Experts of a small language model: 64 experts in each of 9 layers.
Below are experts of layer 2 (counted from 0) of a mixture-of-experts language model. Rows are named router (the router's row for the expert), gate (a neuron's input weights, with its number), up (a neuron's input weights, with its number) and show model dimensions 0-127. Each number is 200 + 40 x the weight over its row's rms, rounded and kept within 0 to 999.
After each expert's rows: a language model's description of what the expert responds to. This comes from a sample of Wikipedia text that the model never trained on.

# expert 12
router,201,200,256,253,160,193,275,167,269,223,174,150,228,113,221,222,301,145,148,199,213,180,163,125,197,181,170,230,240,197,176,176,189,172,229,74,120,216,212,181,166,135,217,181,208,182,199,189,276,265,212,154,184,216,210,208,179,146,193,140,287,174,177,175,195,131,176,156,192,201,137,173,253,147,147,231,276,101,183,228,223,194,234,159,270,197,170,231,208,226,153,211,190,219,192,182,185,154,234,185,166,203,206,219,198,188,190,212,127,254,177,257,171,213,183,220,223,197,198,188,211,261,213,237,254,240,236,215
gate0,234,125,241,205,193,193,137,206,216,196,193,241,167,74,207,207,213,245,233,290,209,191,105,185,128,265,157,234,179,190,191,144,232,202,166,183,177,141,184,234,179,190,216,212,187,192,170,230,230,191,149,180,230,221,183,136,170,227,109,238,218,165,238,172,238,174,177,192,242,165,237,183,205,214,152,205,196,243,169,170,167,110,233,159,212,206,201,173,168,122,197,119,155,197,198,214,216,283,167,188,199,166,208,282,223,210,276,245,208,97,190,156,230,181,235,211,144,217,222,226,236,209,250,106,200,228,193,205
up0,218,123,233,215,233,232,154,240,203,185,151,226,131,174,198,223,268,122,168,50,192,183,173,221,159,228,201,230,179,193,182,172,219,242,229,248,201,197,108,166,212,253,159,172,156,223,155,180,234,227,130,194,258,247,150,221,246,189,158,238,165,192,259,137,179,201,213,210,247,202,159,200,158,203,222,144,244,223,154,153,181,157,219,140,198,162,207,159,203,229,266,206,257,167,218,254,222,211,210,134,199,177,232,166,127,181,203,148,205,241,131,228,216,189,108,182,143,114,193,225,178,193,198,237,178,207,191,239
gate1,157,252,221,181,249,178,187,203,249,173,151,233,170,114,221,189,230,187,170,164,208,221,169,168,199,251,142,277,196,310,161,120,88,182,243,188,196,240,194,147,228,193,237,181,248,165,208,224,226,142,200,200,207,202,223,163,202,258,193,268,253,250,238,217,213,184,188,218,209,206,238,185,186,209,171,208,250,183,178,232,144,185,141,213,181,181,150,197,238,275,239,204,243,218,149,233,316,168,284,232,207,235,215,206,177,186,151,247,226,199,254,312,179,205,175,182,173,182,232,198,173,167,172,209,259,121,156,188
up1,173,142,160,202,148,227,153,226,238,254,163,245,240,190,196,238,159,224,210,164,188,199,164,221,190,252,212,125,193,217,203,226,245,153,284,224,219,137,178,253,207,220,220,219,162,113,161,197,214,212,169,244,183,162,218,190,170,178,292,172,168,153,197,199,172,202,232,174,219,148,156,196,171,200,249,210,124,227,137,213,207,160,196,283,193,228,176,258,143,200,168,151,224,239,221,166,188,160,259,207,176,205,75,240,203,203,228,182,230,155,156,214,238,237,208,146,295,210,157,288,159,262,197,164,225,227,291,182
Determiners and adjective endings

# expert 0
router,243,227,231,232,168,186,216,177,222,192,262,122,180,153,246,261,235,152,187,198,98,204,213,191,232,213,155,202,152,195,150,195,125,204,239,142,139,196,265,180,161,109,227,165,232,183,198,198,243,285,224,173,104,184,252,170,218,165,147,213,205,204,193,145,189,176,215,202,181,210,198,211,262,137,169,119,279,145,173,273,207,120,212,229,247,164,197,226,222,310,211,197,221,215,221,179,191,202,181,192,163,259,186,205,174,198,255,195,162,163,213,179,243,231,221,246,207,183,165,189,191,147,186,99,198,249,202,209
gate1,174,214,192,160,232,205,187,256,228,231,208,136,245,229,233,272,218,180,85,222,227,243,173,222,244,209,118,229,183,153,157,75,184,202,282,167,212,239,98,222,182,161,223,213,203,260,288,170,204,162,182,141,185,236,214,133,180,173,159,157,199,218,182,131,195,173,213,129,257,221,201,181,200,171,197,221,214,193,201,182,150,178,293,248,177,111,214,244,211,216,274,161,191,169,241,243,179,209,187,231,189,195,159,230,182,236,259,232,157,220,133,219,202,170,175,186,243,221,164,212,214,181,191,205,219,251,182,148
up1,258,271,214,215,218,263,230,189,264,104,182,182,197,229,161,192,198,200,143,212,205,312,157,220,168,186,127,273,218,202,150,173,241,229,245,157,186,198,171,210,191,200,190,199,249,108,220,247,242,255,225,238,190,176,257,201,216,208,196,279,195,188,223,105,196,173,165,138,188,174,261,174,216,219,228,153,250,221,222,229,126,197,247,268,187,277,242,173,200,175,267,182,270,181,243,239,229,217,205,249,142,231,221,201,193,248,141,205,243,209,273,206,179,254,237,160,208,165,181,242,160,170,202,223,155,240,174,199
gate2,247,229,222,240,255,149,216,252,198,183,222,219,224,210,106,216,272,228,214,235,163,137,192,177,221,245,159,204,131,158,185,210,157,194,200,201,241,177,157,205,192,185,130,229,245,225,178,222,193,218,180,279,210,184,197,228,218,143,243,215,106,141,237,143,220,153,145,238,213,213,269,272,186,141,165,162,168,221,164,228,136,283,289,231,217,236,173,247,249,208,249,197,246,162,207,200,116,254,157,222,205,213,208,194,225,227,229,240,214,169,273,181,129,250,150,235,183,178,178,219,257,227,233,251,226,257,173,224
up2,179,202,220,179,291,140,263,228,198,246,154,145,290,173,147,190,217,235,255,150,225,232,154,153,148,171,190,222,167,90,309,235,230,233,208,140,257,121,129,196,175,193,173,158,192,166,146,234,252,189,180,139,206,167,166,185,193,194,198,173,171,208,183,183,203,182,174,225,190,259,226,178,149,102,214,146,149,182,214,218,143,272,245,223,197,163,209,213,198,151,184,236,185,178,197,252,187,234,144,208,173,207,193,198,263,184,161,182,246,248,268,215,267,227,172,233,188,156,169,163,188,224,237,232,196,245,239,207
Opening quotes and capitals

# expert 10
router,222,235,201,223,179,190,247,140,259,226,288,175,227,127,217,273,259,151,173,210,122,198,171,173,228,267,167,196,141,123,186,182,166,223,247,226,140,160,203,181,228,120,209,154,272,215,166,231,242,228,190,124,116,175,231,149,176,167,185,237,292,193,195,182,192,122,188,152,182,207,141,193,214,151,158,203,237,160,159,256,174,233,259,198,207,178,241,226,208,262,213,192,238,253,189,218,141,234,196,151,186,203,202,197,227,215,222,198,145,239,224,175,151,243,147,208,197,165,172,131,210,153,145,188,259,253,215,219
gate4,179,144,241,160,205,198,242,202,164,219,215,195,241,238,217,183,173,198,205,187,176,257,213,244,213,213,162,191,122,71,215,199,178,238,221,217,140,120,203,238,213,156,263,242,212,236,198,167,210,257,156,285,213,241,222,197,159,116,205,192,264,220,215,227,204,189,231,248,222,226,206,120,261,103,163,130,174,238,161,207,165,222,260,258,248,236,183,145,167,210,194,208,194,195,258,201,98,223,202,160,176,220,220,271,200,198,193,178,193,244,267,143,107,247,246,224,212,170,218,201,212,201,217,170,246,197,244,236
up4,277,210,207,111,158,235,188,155,168,243,183,203,235,142,197,209,239,202,248,159,176,171,232,194,123,178,166,207,171,264,166,186,236,195,211,152,222,211,176,218,200,214,190,254,170,157,188,160,180,142,249,159,189,115,246,275,286,213,194,155,190,170,183,162,124,137,136,279,229,186,248,187,130,231,203,198,162,242,244,164,165,241,266,116,220,179,199,165,225,164,170,216,217,208,188,170,271,176,180,216,132,183,216,127,237,205,214,235,245,207,182,226,301,228,172,162,178,238,176,192,172,225,224,144,137,155,169,187
gate5,211,232,170,254,185,257,222,246,211,170,134,198,233,219,207,206,191,148,165,239,174,182,130,255,228,220,190,209,191,133,247,265,96,209,199,176,170,185,241,248,213,195,168,218,250,211,279,158,210,259,207,210,264,206,158,129,225,213,191,198,223,245,163,168,301,159,230,255,216,249,232,136,189,197,241,230,234,148,163,240,134,203,214,225,186,231,228,213,164,224,144,131,213,205,258,222,228,184,200,214,196,216,249,153,218,143,211,229,252,247,172,75,240,220,146,268,203,260,209,196,250,201,198,265,240,257,193,204
up5,142,176,161,199,254,266,173,218,232,202,230,186,233,139,216,261,166,276,218,192,245,250,266,148,132,244,253,151,187,236,190,183,239,165,163,209,264,159,210,194,199,174,240,203,234,143,205,195,199,121,181,283,153,173,252,170,140,195,201,243,256,111,189,245,195,226,239,128,185,205,232,225,223,262,163,203,246,217,189,182,270,205,174,179,192,178,157,248,303,195,251,266,214,174,143,175,146,222,222,211,154,162,274,208,191,201,233,195,169,156,231,254,193,109,140,188,194,180,176,202,215,232,137,181,165,197,193,216
Name starts and initials

# expert 24
router,204,246,189,178,174,123,266,179,263,254,198,162,180,104,168,251,189,197,196,163,188,182,200,267,213,255,132,111,197,199,155,164,197,286,255,128,183,222,243,182,183,159,217,197,236,238,154,194,197,236,164,191,260,179,252,211,175,175,161,173,207,133,189,174,188,61,184,199,249,165,124,155,239,170,138,175,207,159,207,203,197,217,196,169,190,254,219,225,217,226,200,222,186,213,169,191,229,193,175,235,158,209,213,190,236,243,240,260,111,215,187,158,207,207,123,238,198,215,139,129,149,240,162,138,228,222,187,173
gate0,166,125,178,259,160,212,196,191,210,223,208,129,110,188,211,253,195,193,150,181,296,161,145,208,156,252,190,189,207,170,208,250,190,180,176,181,263,223,260,204,222,256,244,284,178,190,275,259,174,166,200,169,205,158,186,185,243,176,200,179,235,200,215,136,169,231,194,247,178,213,136,116,159,246,191,150,180,272,191,197,245,172,273,228,239,214,145,242,122,179,162,185,171,239,146,233,266,184,237,165,206,163,153,191,249,147,225,229,218,171,227,179,253,169,216,194,212,191,176,192,122,234,216,179,262,166,109,230
up0,162,151,209,198,173,185,190,175,126,239,219,181,274,193,195,278,238,161,264,189,193,168,210,215,213,200,203,145,178,209,203,186,249,101,182,90,233,197,187,167,172,217,161,246,210,175,213,174,130,116,227,205,216,229,143,194,164,221,202,195,230,157,178,198,250,264,225,164,196,234,147,236,156,232,180,228,240,181,278,229,268,227,179,295,252,220,186,304,250,149,239,258,137,190,183,171,193,205,177,249,180,173,169,169,231,157,188,253,202,175,189,98,157,212,200,216,167,199,233,144,182,219,198,186,130,228,262,211
gate1,188,161,262,244,168,262,251,219,198,190,214,190,189,85,244,215,258,261,262,205,148,228,216,205,189,189,142,132,261,161,169,145,238,280,195,158,216,237,203,141,151,136,158,211,134,162,171,196,243,173,126,244,198,212,184,231,147,133,141,172,180,232,115,209,226,171,229,163,179,183,198,214,198,224,209,188,308,173,198,149,210,195,185,231,156,241,131,178,241,214,175,228,182,234,204,164,225,197,166,175,221,233,189,198,210,157,187,252,167,242,178,234,131,148,199,182,165,204,293,212,196,214,195,110,194,216,242,157
up1,192,164,256,194,244,139,186,221,214,236,198,253,214,289,210,197,175,186,213,176,189,232,181,161,143,277,154,287,156,219,190,241,201,186,145,197,225,243,198,262,212,187,269,177,193,188,176,198,202,165,235,240,224,245,215,194,163,146,238,220,271,135,158,141,141,205,245,222,274,216,190,154,275,122,207,188,132,178,198,238,188,171,123,185,256,184,192,187,178,129,223,166,176,251,150,261,204,182,214,253,215,161,230,257,205,238,215,212,230,156,204,100,201,165,211,128,199,142,204,112,222,232,172,190,192,219,154,268
Word-final -y endings

# expert 38
router,242,181,259,209,84,141,199,189,270,165,222,185,196,185,219,233,203,203,124,180,184,197,172,191,250,195,207,182,221,188,121,149,123,213,248,164,207,184,216,211,178,145,268,188,260,222,218,209,225,283,224,183,167,143,232,219,110,207,237,202,254,218,222,149,177,103,237,215,165,157,181,185,205,228,137,151,278,191,125,157,202,182,231,231,191,143,229,167,243,218,201,190,208,236,223,161,134,199,272,235,157,166,166,175,234,233,200,201,229,253,314,178,216,217,211,240,197,173,157,150,161,190,157,139,233,224,221,214
gate0,182,188,259,199,191,196,160,169,202,184,162,222,162,218,205,223,189,171,150,184,247,224,134,186,210,206,294,173,226,244,215,227,170,201,191,128,170,233,155,228,309,197,175,227,266,125,160,184,318,227,185,208,175,212,121,182,265,190,173,229,226,228,193,158,176,132,202,197,186,118,168,197,210,172,168,147,304,281,162,108,170,185,179,176,185,231,150,144,144,161,189,219,189,184,165,198,214,194,149,166,164,195,211,221,196,222,213,223,203,128,218,162,248,167,137,254,173,132,147,224,172,199,234,189,226,245,228,147
up0,252,177,152,289,102,173,209,238,210,187,279,222,187,234,171,199,216,138,190,173,146,147,235,275,201,204,192,248,151,248,170,228,187,177,186,269,155,155,176,189,211,225,187,161,230,167,180,255,247,232,271,257,181,188,199,275,127,244,182,109,181,191,228,211,88,227,211,222,197,257,218,164,189,204,205,212,169,152,257,198,178,245,198,210,162,209,185,163,193,223,181,153,242,164,278,248,228,223,227,169,194,262,233,272,247,232,215,185,232,136,201,216,182,157,269,219,206,181,158,187,196,171,210,218,171,256,261,265
gate1,236,194,270,240,216,191,175,185,280,183,134,189,209,237,256,195,181,203,186,170,215,159,173,235,300,193,196,149,180,187,181,191,262,265,195,208,204,190,98,170,230,156,129,219,199,191,241,171,133,209,115,225,236,201,233,221,172,191,171,263,198,209,173,123,246,178,264,219,209,187,207,147,225,196,148,212,188,164,230,274,211,214,179,229,171,252,199,162,254,205,188,144,225,139,296,205,197,219,189,228,139,124,251,162,227,222,208,184,241,294,185,139,174,179,238,161,217,161,237,229,119,227,252,201,160,154,245,216
up1,215,253,181,143,218,287,191,173,212,193,289,84,191,209,123,137,237,235,233,204,245,166,156,150,237,211,208,139,125,167,141,207,238,226,197,207,254,168,215,271,185,159,131,202,225,204,217,194,216,209,227,244,186,163,171,187,191,217,222,295,189,197,202,178,150,206,228,209,240,136,207,249,195,177,168,190,146,237,197,241,134,191,184,174,141,161,212,191,184,244,166,234,223,222,222,97,219,143,132,126,247,166,240,185,315,168,195,234,220,233,215,153,202,179,226,203,190,233,228,187,173,208,163,252,183,235,166,179
Agent by and le pieces

# expert 20
router,293,196,237,239,155,187,285,161,204,179,239,176,167,137,216,279,223,156,176,228,149,156,192,207,205,251,168,235,256,228,190,228,153,196,243,162,168,230,209,216,193,185,247,179,208,262,125,233,257,234,192,191,234,153,207,213,202,196,169,183,240,136,181,183,178,123,239,195,206,186,211,125,262,130,184,189,325,190,152,233,195,245,214,134,199,179,245,216,209,208,211,214,243,339,218,157,165,191,245,209,143,177,252,217,176,240,173,242,202,258,210,211,247,217,242,205,242,196,180,178,136,209,229,182,275,199,195,167
gate1,248,184,190,186,184,195,232,226,98,193,265,290,144,133,144,207,209,175,203,180,167,181,222,265,146,195,168,182,142,234,211,195,249,233,165,171,212,239,190,144,180,257,207,142,159,226,174,214,220,325,203,220,168,147,245,236,163,213,167,101,224,200,226,169,157,212,166,244,218,232,204,187,147,185,157,200,211,202,204,166,173,196,275,185,254,176,133,179,199,174,184,230,193,240,216,146,209,162,167,138,100,160,162,131,237,176,187,208,246,202,211,281,217,154,194,183,261,195,197,224,179,274,222,161,135,191,220,241
up1,209,174,176,210,238,244,144,202,186,161,196,150,160,227,257,181,285,188,162,191,257,173,174,226,216,241,148,173,238,226,222,191,239,149,195,150,229,279,224,148,183,213,206,179,259,211,206,203,160,185,148,195,186,197,91,251,235,136,283,246,212,172,197,190,166,190,228,222,148,291,241,188,201,188,243,158,125,236,221,119,150,190,259,202,294,200,198,225,250,167,190,235,218,158,231,173,175,243,237,206,139,214,153,181,175,222,199,210,199,181,177,212,252,218,292,225,206,155,183,183,148,185,136,234,243,92,166,169
gate2,291,127,229,171,216,178,181,185,236,165,203,217,248,134,194,127,177,220,207,251,187,163,168,212,173,199,203,211,152,225,149,176,195,155,190,208,221,142,236,188,252,136,205,175,195,215,169,157,242,243,233,203,210,258,241,228,181,171,227,237,138,226,102,264,147,234,194,202,160,179,214,159,217,199,239,249,260,117,115,215,158,181,188,125,178,203,169,181,171,175,198,266,216,196,198,180,215,210,254,259,167,181,185,226,218,231,197,158,219,161,217,99,163,210,263,258,214,196,261,122,209,111,163,197,249,123,185,247
up2,157,205,239,189,252,233,262,177,257,113,174,250,117,218,202,226,114,260,199,162,209,221,161,188,232,246,219,282,213,248,189,197,203,193,264,232,205,270,229,214,195,91,248,237,160,243,212,248,262,266,175,168,205,199,221,190,183,130,327,175,168,230,137,156,179,196,235,201,164,124,200,215,133,169,218,212,148,176,225,205,137,205,183,215,263,233,213,172,207,171,227,172,148,228,239,155,209,171,245,177,134,151,167,197,236,183,237,225,239,196,228,253,219,180,202,185,141,191,224,222,208,172,210,171,260,182,185,175
Adjective and nationality suffixes

# expert 36
router,261,156,205,288,143,184,262,200,277,234,276,143,183,125,239,240,202,166,187,185,159,197,160,214,165,222,158,204,170,164,131,168,207,208,169,219,186,171,184,167,203,214,208,215,241,247,199,234,157,261,107,191,197,174,255,159,196,148,266,176,257,190,187,196,210,209,223,170,212,230,156,164,286,199,145,175,187,176,182,190,209,234,220,144,207,173,192,236,241,170,218,197,174,239,286,130,254,159,222,155,135,222,236,275,217,281,187,170,224,202,202,209,189,196,166,239,190,215,175,149,117,222,181,111,215,278,207,135
gate0,176,172,225,157,177,230,159,223,233,215,111,192,199,257,227,173,167,162,178,190,183,132,212,187,172,209,183,177,221,152,180,216,101,235,177,194,108,160,144,200,252,230,175,199,155,188,239,189,203,241,147,262,185,165,253,247,141,146,224,216,235,210,167,234,257,190,233,226,226,135,266,189,171,246,244,152,230,179,188,219,207,193,191,153,135,215,242,180,185,251,135,226,208,167,239,213,231,193,202,269,270,169,204,269,189,233,257,198,214,322,243,243,223,188,217,98,167,213,208,146,195,126,224,134,192,244,187,226
up0,199,181,191,249,209,197,141,253,186,269,223,158,214,183,208,176,171,229,154,218,185,185,156,229,190,232,228,136,119,173,134,236,177,179,227,226,209,221,138,131,235,167,166,270,188,211,241,193,229,210,232,184,215,146,236,231,192,124,229,205,216,211,218,293,184,175,244,155,183,91,223,250,218,240,191,233,189,143,209,261,201,145,202,152,196,127,186,179,242,281,200,216,198,165,183,234,231,204,198,296,250,200,197,197,187,166,219,144,277,241,222,197,208,245,195,139,215,253,190,214,270,215,214,69,208,133,194,225
gate1,201,218,158,188,29,211,199,219,211,268,186,213,207,224,185,141,182,167,261,233,257,233,219,212,293,209,184,230,187,206,176,256,208,205,219,223,167,191,209,142,169,208,225,244,201,194,220,174,188,218,156,166,279,241,148,227,185,224,151,155,241,212,220,291,157,151,190,150,233,222,249,223,195,213,245,266,188,204,246,231,220,210,201,248,213,171,256,177,237,234,202,177,220,193,262,169,216,199,184,275,133,135,192,179,231,191,96,197,204,178,182,222,199,220,132,143,218,260,185,169,108,234,208,178,160,215,251,138
up1,211,176,146,147,130,197,188,209,202,181,234,212,260,137,212,271,177,199,231,206,258,256,195,193,213,176,232,154,163,157,229,176,134,161,196,178,181,205,166,139,255,197,226,246,100,228,248,239,138,127,163,166,187,203,193,222,175,204,172,164,248,219,234,216,224,181,199,221,148,210,165,267,191,178,272,140,126,162,123,211,204,235,277,190,157,109,254,200,249,188,184,229,173,286,237,235,224,193,212,252,178,208,191,275,221,147,177,232,222,177,216,263,181,167,227,120,187,260,180,224,206,211,205,110,206,226,199,158
Closing parentheses and w-pieces

# expert 35
router,285,191,261,220,193,199,249,171,304,244,186,131,222,133,216,267,208,131,230,190,171,202,185,255,208,176,215,159,113,195,130,165,237,276,212,205,178,222,214,152,199,177,229,235,194,206,186,237,208,286,219,208,198,194,211,213,144,138,154,239,272,179,236,154,206,131,176,205,235,243,206,161,219,153,147,170,207,136,169,219,213,196,195,137,246,225,199,242,192,291,215,160,193,246,231,182,205,226,301,227,242,177,225,185,175,258,211,216,213,265,196,148,220,241,157,234,192,226,210,225,89,186,181,211,213,224,247,178
gate0,198,182,220,178,205,161,183,254,305,192,157,129,212,237,240,172,148,163,252,190,206,194,147,202,276,199,178,208,229,215,229,170,263,265,190,174,185,157,186,231,200,174,220,199,153,182,132,287,231,175,247,146,195,190,225,255,211,157,221,166,184,228,227,176,184,178,169,153,192,228,222,195,212,224,129,188,209,192,210,254,184,202,202,183,172,294,126,177,137,220,260,149,208,270,286,155,227,222,202,173,224,235,184,183,223,217,258,176,296,289,129,266,199,237,176,150,180,277,163,203,176,179,238,123,164,192,178,185
up0,214,272,139,136,257,195,175,215,196,292,188,211,208,233,205,178,216,251,161,248,208,250,192,141,127,190,206,255,244,145,148,178,210,162,204,192,262,235,179,204,190,170,243,197,206,233,255,176,171,174,121,161,142,145,176,143,257,191,210,167,218,254,144,154,174,226,197,192,208,213,230,205,216,177,282,174,174,172,176,147,287,224,224,228,183,158,232,264,232,238,220,236,185,143,190,235,145,129,239,166,149,143,136,204,188,224,208,193,207,241,231,159,217,201,315,208,264,132,221,234,226,189,162,264,238,172,220,183
gate1,222,230,174,184,105,207,226,137,126,204,150,217,250,186,180,218,217,140,243,143,173,170,167,217,167,180,249,259,171,208,196,176,204,176,258,218,171,195,239,296,155,150,198,241,215,219,256,263,175,307,149,264,147,224,211,181,198,155,162,279,231,213,193,207,149,178,242,175,223,211,160,275,207,110,178,250,184,176,185,206,166,236,194,279,235,137,231,171,176,211,131,234,230,188,278,209,162,249,217,196,174,167,266,238,145,210,229,283,190,220,205,209,187,189,191,191,229,146,211,246,147,228,187,193,169,192,154,228
up1,202,288,242,231,169,214,239,217,257,209,194,232,181,181,176,153,265,198,196,108,206,230,225,164,225,139,196,213,118,149,200,186,174,183,245,262,166,147,177,155,204,134,212,239,184,215,216,260,214,222,258,225,184,177,209,202,153,243,151,209,203,294,107,157,169,186,264,223,170,145,145,159,202,268,209,183,215,170,206,243,151,251,246,238,251,186,189,153,195,197,226,191,172,218,216,171,262,200,181,223,99,191,193,150,146,276,221,174,191,237,171,153,249,186,155,273,118,165,252,238,169,223,202,189,153,182,212,158
Noun-forming suffixes

# expert 30
router,273,230,256,235,171,143,258,182,241,196,297,201,197,161,247,248,213,155,181,214,167,268,211,184,195,210,132,233,142,171,221,173,184,172,207,216,123,281,243,201,215,186,197,229,242,162,171,215,191,269,154,190,150,179,239,171,127,181,198,212,252,111,180,156,185,116,184,177,236,201,214,206,168,160,139,166,187,178,143,310,198,211,219,188,191,236,195,205,204,202,203,194,214,254,209,130,195,250,179,190,106,208,142,247,219,209,260,190,135,204,239,192,130,186,207,229,219,148,215,239,190,214,217,196,255,305,184,222
gate1,250,174,219,124,107,253,152,209,151,200,163,236,177,198,241,193,204,176,219,195,172,183,153,231,181,154,82,205,170,208,225,258,151,239,259,188,186,218,193,171,164,195,165,181,167,184,196,136,223,246,177,153,146,203,209,148,163,271,214,161,142,224,208,214,277,194,263,259,223,159,213,196,203,205,198,152,228,246,238,185,247,252,193,196,215,254,178,232,243,189,197,145,139,167,205,179,278,283,270,251,185,138,138,198,262,225,109,212,259,228,186,225,161,199,239,154,214,223,158,183,193,251,272,222,229,208,176,220
up1,131,235,192,284,279,139,170,213,192,129,222,176,161,196,218,193,183,206,241,170,224,196,251,138,190,167,288,207,176,268,149,172,247,238,198,244,266,175,246,234,213,225,283,203,209,194,256,303,193,167,139,283,186,199,174,189,192,125,193,235,235,196,180,197,95,228,156,152,161,240,163,214,161,185,157,236,203,145,173,202,135,180,218,206,230,133,148,236,130,184,184,256,247,224,223,179,209,156,148,202,227,252,182,214,94,194,236,183,169,194,193,205,250,188,188,206,176,170,206,211,161,175,174,181,204,156,209,197
gate2,202,215,215,275,166,207,163,167,251,238,219,299,163,225,281,216,196,190,174,134,239,200,230,171,271,235,227,147,171,217,212,202,218,137,220,195,174,127,196,214,256,157,326,188,150,181,196,205,108,176,206,184,161,211,153,214,169,178,159,163,267,214,182,211,222,234,168,247,117,217,198,244,243,269,197,214,208,202,204,258,194,215,157,127,143,163,196,199,158,171,161,277,209,235,181,238,238,215,203,155,194,186,211,210,192,170,208,232,202,166,173,221,238,140,189,179,180,241,173,158,198,175,213,284,158,161,232,80
up2,232,200,245,200,214,180,127,228,147,208,139,202,185,211,213,184,218,148,164,219,147,226,183,238,162,155,107,273,183,238,159,192,193,273,174,180,183,259,176,166,185,242,123,181,263,234,195,217,262,218,112,213,228,200,194,231,195,223,272,238,161,233,215,248,150,202,216,190,245,190,186,224,205,103,126,242,227,179,224,148,275,105,196,293,243,221,223,186,217,202,108,243,249,182,207,186,195,233,170,195,209,182,233,230,206,248,170,148,189,219,159,166,172,246,208,252,270,209,217,240,248,165,158,140,230,243,195,212
Single capital initials

# expert 21
router,241,187,196,257,181,223,271,172,230,251,187,171,183,177,248,281,247,155,185,226,191,181,190,132,268,208,207,205,167,177,192,169,178,230,228,178,200,217,204,197,224,123,253,145,227,256,233,189,218,249,167,120,242,199,246,84,145,171,220,196,258,144,163,153,179,151,162,179,196,228,153,209,158,139,133,101,214,180,139,213,194,196,195,155,190,186,189,267,246,166,155,186,157,299,186,202,154,162,202,200,172,224,173,191,195,247,246,213,238,165,169,227,210,231,189,208,199,148,152,157,183,231,186,184,316,190,248,158
gate0,186,192,252,262,182,178,229,220,153,192,225,185,137,202,218,196,190,269,261,244,221,238,172,253,159,207,196,171,160,165,266,245,234,165,187,226,326,265,288,184,292,146,157,152,189,219,139,185,169,212,224,198,158,129,248,227,182,206,210,204,251,182,238,211,120,223,172,182,192,144,183,189,124,247,273,212,219,231,115,188,191,165,223,120,213,239,131,130,204,185,243,192,198,245,186,217,173,211,233,269,204,168,201,225,226,198,234,209,208,196,207,224,217,174,277,247,172,244,155,202,246,243,141,215,242,180,219,215
up0,218,221,258,214,241,181,195,223,227,201,231,153,96,217,252,187,192,119,212,198,194,250,219,202,224,221,136,132,208,181,265,189,217,195,134,252,225,228,233,134,229,157,206,146,163,248,159,193,170,183,132,173,186,198,254,134,157,281,232,199,202,156,263,137,250,200,207,200,152,169,159,209,218,225,263,229,247,227,184,254,194,138,224,129,184,164,182,164,247,193,245,155,184,283,169,311,147,193,188,224,185,219,226,161,228,205,267,205,217,186,224,239,149,189,203,262,215,233,144,236,241,232,174,246,172,157,214,142
gate1,217,150,239,203,196,218,253,180,157,149,200,251,236,192,205,199,235,253,263,190,218,151,104,217,217,231,207,233,187,196,190,127,194,196,234,222,217,185,148,121,164,166,218,255,147,234,240,243,246,275,167,189,185,196,228,164,142,158,177,164,221,213,211,145,174,195,282,246,170,178,207,206,87,197,235,220,218,143,131,332,148,139,161,209,184,138,159,163,194,168,163,254,178,277,212,167,206,179,226,223,182,215,234,187,147,181,241,172,160,216,181,173,210,241,167,245,231,254,204,217,258,207,201,168,167,122,232,226
up1,190,164,207,226,249,215,156,169,229,247,215,162,204,290,160,199,196,120,122,283,156,174,183,293,189,129,215,153,220,227,216,156,171,170,214,215,177,131,241,210,172,138,193,173,186,177,165,233,175,170,183,198,137,274,214,220,248,228,265,238,238,164,156,191,167,196,149,222,286,161,225,190,269,191,211,170,161,217,166,149,259,212,221,153,177,216,189,172,248,187,268,219,180,194,181,190,199,156,194,214,301,182,172,199,221,210,186,261,162,200,189,173,119,227,247,170,236,220,196,216,107,289,244,177,251,226,217,168
Year ranges and scores